config.toml
n_experts = 48
d_shared_expert = 0
hidden_act = "swiglu"
router_score = "softmax"
init_std_router = 0.00762
tie_word_embeddings = true
optimizer = "adamw"
beta2 = 0.98
dataset = "wikipedia_en"
Below are experts of layer 4 (counted from 0) of a mixture-of-experts language model. Rows are named router (the router's row for the expert), gate (a neuron's input weights, with its number), up (a neuron's input weights, with its number), down (a neuron's output weights, with its number) and show model dimensions 0-191. Each number is 128 + 24 x the weight over its row's rms, rounded and kept within 0 to 255.
Before each expert's rows: "mostly gets" lists some tokens that are sent to it at least half of the time. This comes from a sample of Wikipedia text that the model never trained on.

# expert 46
mostly gets: " 5", " 6", " 18", " 7", " 15", " 11"
router [171 152  94 102 122 134 131 154 119 155 148 127 139  89 150 148 126 109 113 156 175 138 177 122 105 134 117  89 168 110 141 142 137  89 166 123 112 160 169 146 118  96 137 148 157 148 144 114 172 181 128 119 113 135 116 128 155 171  95 148  77 144 126 130 146 152 145 145 117 120 119 155 138 127 121 119 132 132 115 121 117 134 132 100 137  99 131 112 148 120 155 131 116 116  97  96 117 160 167 133 109 140 169 112 109 162 152 166 145 147 137 130  94 146 119 142 155 116 146 139 178 134 110 168 142 131 109 148 121  84 151 163 165 116 122 134 160 130 134 178 118 150 179 106 147 105 125 136 119  85 148 140 105 150 171 177 127 137 112 129 123 126 107 133 121 101 158  67 154 123 113 105 167 118 154 133 112  89  66 157 108 107 161 145 134 116 119 124  99  97 113 105]
gate0 [128 124 148 105 159 138 121  96 163 162 134 128 108 105 144 160 154 115  95  87 124  80 125 137  68 177 148 154 125  98 158 144 150 160 147 125 203 109 153 132  98 121 144 143 156 114 152 122 104 142 171 182 131 147 115 115 102 142 130 146  89 141  99 130 126 139 131 141 159 109 146 130  79  76 101 160 166 129 116 161 120 145 147 126  82 133 133 132 130 115 136 143 107 122 118 174 149 120 135 116 117 117 168 124  94  96 118 164 113  73 120 116 111 187 108 172 119 138 122 127 162 137 125 109 124 111 112 119 110 152 123 165 122 124 143 108 100 115 128 134 115 158 107  88 112 118 125  93 143 174 168 111 130 154 165 139 133 168 117 119  89 165 135 135 148 135 136 136 153 132 150 120 131  93 123 164 140 154 121 125 134 136 166 131 143 109 131  89 128 136 121  85]
up0 [152 116 135 125 145 129 100  93 121 108 127 127  89  88 175 183 143 100 103  99 113 131 149 125 137 134 144 133 114 128 144  78 167 135 121 106 156 117 154 103  85 104 129 115 177 183 145 129 130 165 167 107 123 120 121 114  82 100 148 127 131 126 106  80 113 107 149 138 115 130 129 111 101 140 105 162 171 133 127 161  96 154 192 154 144 143 122 155 123 150 150 130 118 114 100 183  80  98  92 115 127 104 147 145 114  96 127 109 104 121 157 134  99 153  94  97  93 152 105 124 143 114 106 141 115 110 113  75  99 130 127 125 119  92 124 154  64 112 112 148 138 150 128 120 102 151 145 149 114 139 139 151 128 152 161 150 100 136 137 113  76 128 137 109 149 144 165 138 160  74 133 132 118 135 110 151 145 147  93 131 125 144 138 127 122 111 155 126 115 162 110 143]
down0 [102 156 167 115 127 157 109 140 137 100 129 107 136 162 116 105 111 142 139 156 144 185 112 115 109 147 127 146 147 111 142 169 105 130 113 149 114 124 125 121 126 134 117 152 134 119 119 119 171 128 131 110 129 131 171 163 130 130 122 134 105  89 136 112 124 105 121 153  97 134 145 100 130  90 128  86  67 139 179 129 127  82 160  98 175 161 158 132 124 122 107 146 135 167 132 154 193 129  86 164 121 113 109 152 145 135 123  88 155 134 190 134 155 153 147 128 136 142 113 122 172 144 168 139 111 146 130 156 140 161 141 121 149 144 146 159 132 133 141 135  75 110 132 184 104 132 126  88 172 167 153 128 141 115 125 158 145 107 149 150  98 148 130 141 102 139 171 129 165 143 127 139 177 118  81 118 130  75 113 126 163 133 121 134 138 116 136 169 103 120 146 123]

# expert 9
mostly gets: " 4", " acc", " 2015", " cont", " 2012", " 2019"
router [126  99 124 179 110 132 114 138 169 120 173 109 131  94 138  90 108 106 124 146 153 142 171 161  85 144 115 120 127 157 128 125 139 101 152 101  89  82 145 166  92 154 110 140 112 140 125 122 123 136 134 158  77  99 106 141 133 155 104 126 131 136 135  77 103 154 145 201 134 157 111 149  96  89 108 138 119 139 123 100 127 133 137 131 113 114 121 119  82 112 172  73 100 137  82 133  95 112 131 138 106 116 127 143 149 134 130 119 194 144 131 148 124 123 151 119 142 164 147 108  96 109 128 149 119 106 148 143 119  86 116 130 175 134 136 132 127  75 134 159  99 118 112 143 151 113 169 148 130 167 138 105 142 161 141 132 132 146 122 175  91 121 117 159 134 120 150 118 129 152 131 126 152  88 152 115 101 111 111  91 123 124 157 122 143  99 139 170 151 126  79 129]
gate0 [117 138 107 137 114 125 115  98 138 124 153 140 144 121 126 152 146  85 129 102 125 142 136 129 135 154 158  88 161 170 164 123 161 120 167  79 143  93 136 105 113 144 106  95 103 113 141 101 143 139 162 163 164 101  55 140  77 122 160 118 103 124 111 127 149 113 111  82 121 130 100 132 121 149 147 145 127 148 148 171 139 141 108 190 138 148 152 109 129 137 112 110 160 147 109 130 144 123  85 156 115 107 130 148 139  86 126 137 108  87  97 189 113 165 123  74 139 151 142 123 117 129  93 158 101 142 106  94 125 146  83 103 162 148 133 110 154 122 147  97 149 115 147 151 108 181 163 130 113 117 133 126 145 122 116 112 136 144 125 122 149 132  89 132 191  90 160 125 131 121 114 107 124 103 114 113 127 121 125  91 120  82 166 124 120 107 109 131 147 152 128 122]
up0 [125 115 181 162 144  96 148 180 123 111 144 131  82 134  89 155 126 120 150 148 135 130 130 179 112 100 133 143 111 110 136 134 128 112 133  97 114 168 181 117 142 147  93 114 144 111 142 138 107 106 111 145 112  96 133 131 124 130 109 135 125 101 103 120  99  85 164 155  87 135 155 105 119  92 141  78  99 151 155 134  71 117 138  92 111 168 104 107  74 125 128 161 120  88 140 143  97 154 138 145 116 127 114 129 138 133 122 124 121 104 110 115 135 118 176 124 152 139 122 124 189 133 146 155 176  91 133 140 137 135 142 102 142 111  67 103 133 131 149 193 110 161  98 104 141  93 138 135 110 152 102 140 146 112 131 131 162 108 135 137 164 147 157 143 151 176 162 155 111 134 107  99 127 128 127 113 130 119  95 120 166 108 117 143 122 145 114 121 172 106 115 125]
down0 [120 148  72 138 130 114  89 118 131 101 129 129 123  86 157 118  97 138 128 127 151 144 166 156 122  85 135 121  90 118 128 120 162 114 114 126 160 109 127 104 124 108  70 126 113 131 132 137  86 162 171  99 143 114 158 111 164 154 160  93 145 161 165 184 115 174 100 117 124 126  93 130 140 135 125  91 142 101  94 118 137 115 109 117 124 127  18 124 130 109  79 125 157 104 134  96 120 125 144 112  96 114 107 137 142 135 145  93 112 143 128 117 184 132 108 120 125  82 132 123 139 147 117 131 113 145 129 103 140 119 141 130  95 160 145  91 111 165 113 113 132 129 169 125 160 149 164 147 103 132 115 112 147 126 129 155 125 124 165 121 120 118 156 108 104 114 128 114 144 159 146 136 116 138 140 155 179 109 144 112 101 132 115 151 106 128 129  95  75 120 163 125]

# expert 24
mostly gets: " 3", " 1", " 5", " 4", " 2", " 6"
router [162 127 121 120 100 122 121 121 135 125 146 117 145  98 169 129 119  97 170 123 157 158 180 127 136 159 109 102 153 139 144 133 128 116 149 142  91 112 136 135 115 129 132 167 150 132 114 144 172 154 162 137 144  94 109 128 130 152  82 131 108 123 123 104 122 124 136 133 110 124 110 151 122 136 125 126 120 111 136  97 136 165 127  90 124 127 166 143 118  97 153 113 122 114 125 108 114 157 135 106 140 152 153 144 114 150 117 161 176 173 123 168 118 127 101 134 169 153 134 109 151 128  61 171 137 123 104 173 117  66 127 154 166 108 135 164 165 129 112 141  81 156 162 110 105 103 131 140 178  83 125 135 101 169 151 153 122 138 133 122 130  88 112 139 119 126 153  85 160 119 128 124 190 107 169 126 104 114  86 109 119 107 130 129 174 137 127 144 171 140  73 131]
gate0 [114  70 139 160 130 118 136 121 143 101 135 123  81 122 108 142 165 130 103 172 149 146 145 167 117 134 120  99 142 149 108 104 176 140 163  91 140  96  96 126 112 161 107 142 109 106 177 110 128 122 157 162 126 153 119 154 146 142 100 102  99 117 142  84 114 114 117 126  95 167 125 162 105 114 200  90 121 133 145 121 100 133 129 117 102 127 122 145 149 124 166 124 129 143 136 138 125 168 140  98 108 130 103  98 107 132 149 152 105 144 112 111 131 104 156 126 107 110 139 129 123 117 131 129 149 146 161 122 126 119 109 133 138 122 134 160 185 160 151 108 152 117 124 150 128  55 144 138  83 125 123 140 146 117 137 143 145  60 117 164 177 120 129  87 138  66 101 124 106 140 134 164 139 116  95 152 129 103 131 124 111 136 127 123 105 101 143 144 163  98 146  83]
up0 [163 129 190 122 123 145 112  79 148 103 132 149 163 147 131 138  67 100 138 104 119 107 102 107 123 148 100 136 136 120 150 134  86 143 118 122 161 157 117 129 121 133 148 112 114 123 108 160 122  64 179 104 139 100 165 136 171 106 127 142 121 127 120 150 154 120 112 144 109 149 134 130 126 179 107 130 162 113 129 131 117  93  98 138 115 104 110 121  80 153 106 142 134 132 118  78 128  89 167 124  81 108  95 103 100 120 113 113 143 107 106 133 165 127  66 169 103 124 135 145 174 114 146 141 133 114 133 122 112 157 109 151 116 121 116 147 117 125 119 162 132 118  74 138 163 144 137  96 134 162 103 110  77 136 145 129 136 137 140 131 128 132  89 129 112 164 159 162 116 127 172 126 109  91 156 119 157 110 126 159 142 141  83  85 123 160 117 127 145 153 123 156]
down0 [127  93 192 155 172 146 148 132 146 141 159 159 137 157  97 143  96 132 113 186 117  97 119 128 126 119 105 150 115 154 117  88 124 103 134 157 147 106  78 137 121 164 146 125 117  85 115 180 161 150  88 141 130 121 157 146 128  94 165 145 167 110  98  91 154  81  77 130 155 114 142 138 124 142 144 125 144 129 139 128 148 101 118 153 120 145 103 114 108 105  99 106 153 133 117 156 124 149 138 145 133 122 115 115 101 125 143 118 121 115 107 115  96 153 162  69 134 143 145 126 106 104 161 133 126 128 113 164 125 144  90 171 127 122  92 121 121 144 111 152 119 132 123 155 101 148  93 112 153 157 114 194 145  99 114 135 190 158 121 146 118 158 157  92 124 126 148 107 114 138 138 147 118 137 110  92 111 101 119 121 172 109 111 134 146 141 170 152 137 132 156 156]

# expert 1
mostly gets: " has", " had", "\n ", " coll", "=", " ="
router [ 99 142 154 144 156 144 130 120 137 127 133 150 149 166  98  71 188  92  83 146 176 131 122 114 114  71 126 140  90 147 106 130 158 106 105 168 106 110 157 116 136 119  91 102 110  98  97  87 100 126  98 142 106 167 107 135 131  80 138 155 101 115 144 111 124 146  73 127 108 117 159 117 132 126 149 133 119 131 127  75 151 133 110 169 148 141 140 143 157 154  87 111 127 152 129 120 124 111 132  99 148 112 147 169 112 127 127 133 114 162 126 112 112 148 156 150 130 114 145 106  95 149 116 182  85 154 140 124 154 139 172 134 149 143 108 126  98 111 120 140 182 116 116 149 166 106  82 118 122 150  88 143  93 111 104 104 132 131 124 159 165 117 116 102 121  98  95 121 143  69 110 153 122 146 122 132 124 145 118 124 129 122 111 139 155 111 105 142 166 113 119 132]
gate0 [122 135 122 124  99 122 130 153 111 152 137 147 168 121 104 127  76 156  94 150 117 115 100 123 118 135 127 148 147 117 159 149 125 156 156 146 128 161 146 158 157 143 153 168 131 140 112 118 117 147 158 152  68 174 141 135 113 115 146 127 105 120  98 139 151 152 107 125 149 146 143  93 132  91 123 190  90  93 117 121  85 123 104 142 126 107 126 151 107 116 159 148 172 113 127 153 130 140 129 110 149 117 104 125 125 164  78 135 131  94  91 171  99 135 142 141 115 126 166 210 109 143 144 163 142 113 180 117 151 128 137 116 134 159 128 132 108 139 176 128 111 115 143 164 126 148 136 157 121 141 165 162 119 118 118 120 135  95 116 146 180 134 150 160 139 174  99 156 133 124 158 140 115 125  80 142 109 165 132 137 119 100 147 173 132 149 125 103 104  84 109 127]
up0 [120 110 128 107 130 147 135 127 122 111 138 154  54 121 128 143 143 151 111 137 114 100 147 135  90 138 123 109 133  71 120 146 115 131 163 123 151 104 104 110  98 116 161 128 125 121 163 109 131  95 149 114 116 110 144 113 155 154  94  91 106 151 123 105 126  98 133 119 151  69 124 142 130 164 108  87 110 157  92 140 136 119 141 154 138 132 126 130 146 170 141 140  91 152 131 112 147 128 135 153 143  72 145 132 193 100 117  91 134 194 124 122 134 129 122  96 143 122 127 152 110 125  84 152 117 112 175 143  85 121 165 109 148 141 128  92 176 131 121 100 140 113 149 135 140 163 109 145 138 127 154 107 137 135  79 105 110 140  83 136 100 136 165 154  66 128 144 121 120 156 102  86 150 139 148  87 165 116 110 131 140 136 128 113 152 181 140 134 159 112 146 121]
down0 [152 144 144 134 169  51 142  88 103 142 156 124 128 137 126 169 154 108  99 134 146 110 113 105  81 108 122 126 188 107 119 124 131 135 181 167 127 143 132 168 122 110 124 131 144 120 163 154 151  98  80 136 145 122  83 152 142 163 116 126  84 112 178 114 146 144 127 137 129 136 113 165 105 122 161  83 132 149 156 128 130 121  89 159 127 131  80 109  94 138 148 124 111 154 132 135 127  91 136 147 125 123 131 114 100 107 134 114 134 185 138 101 127  67 118 113 109 102 128 120 129 177 112  79 124 130 119 102 126 158 171 113 151  97 122 100 113 123 166 117 158 134 128 101 135 142 158 134 144 148 105 139 155 118 141  89 108 108 123 122  96 125 135 134 108 119 144 161  83 154 111 127 146 101 139 138 146 108  98 135 107 141 108 154 144 171 139 144 110 120 140  76]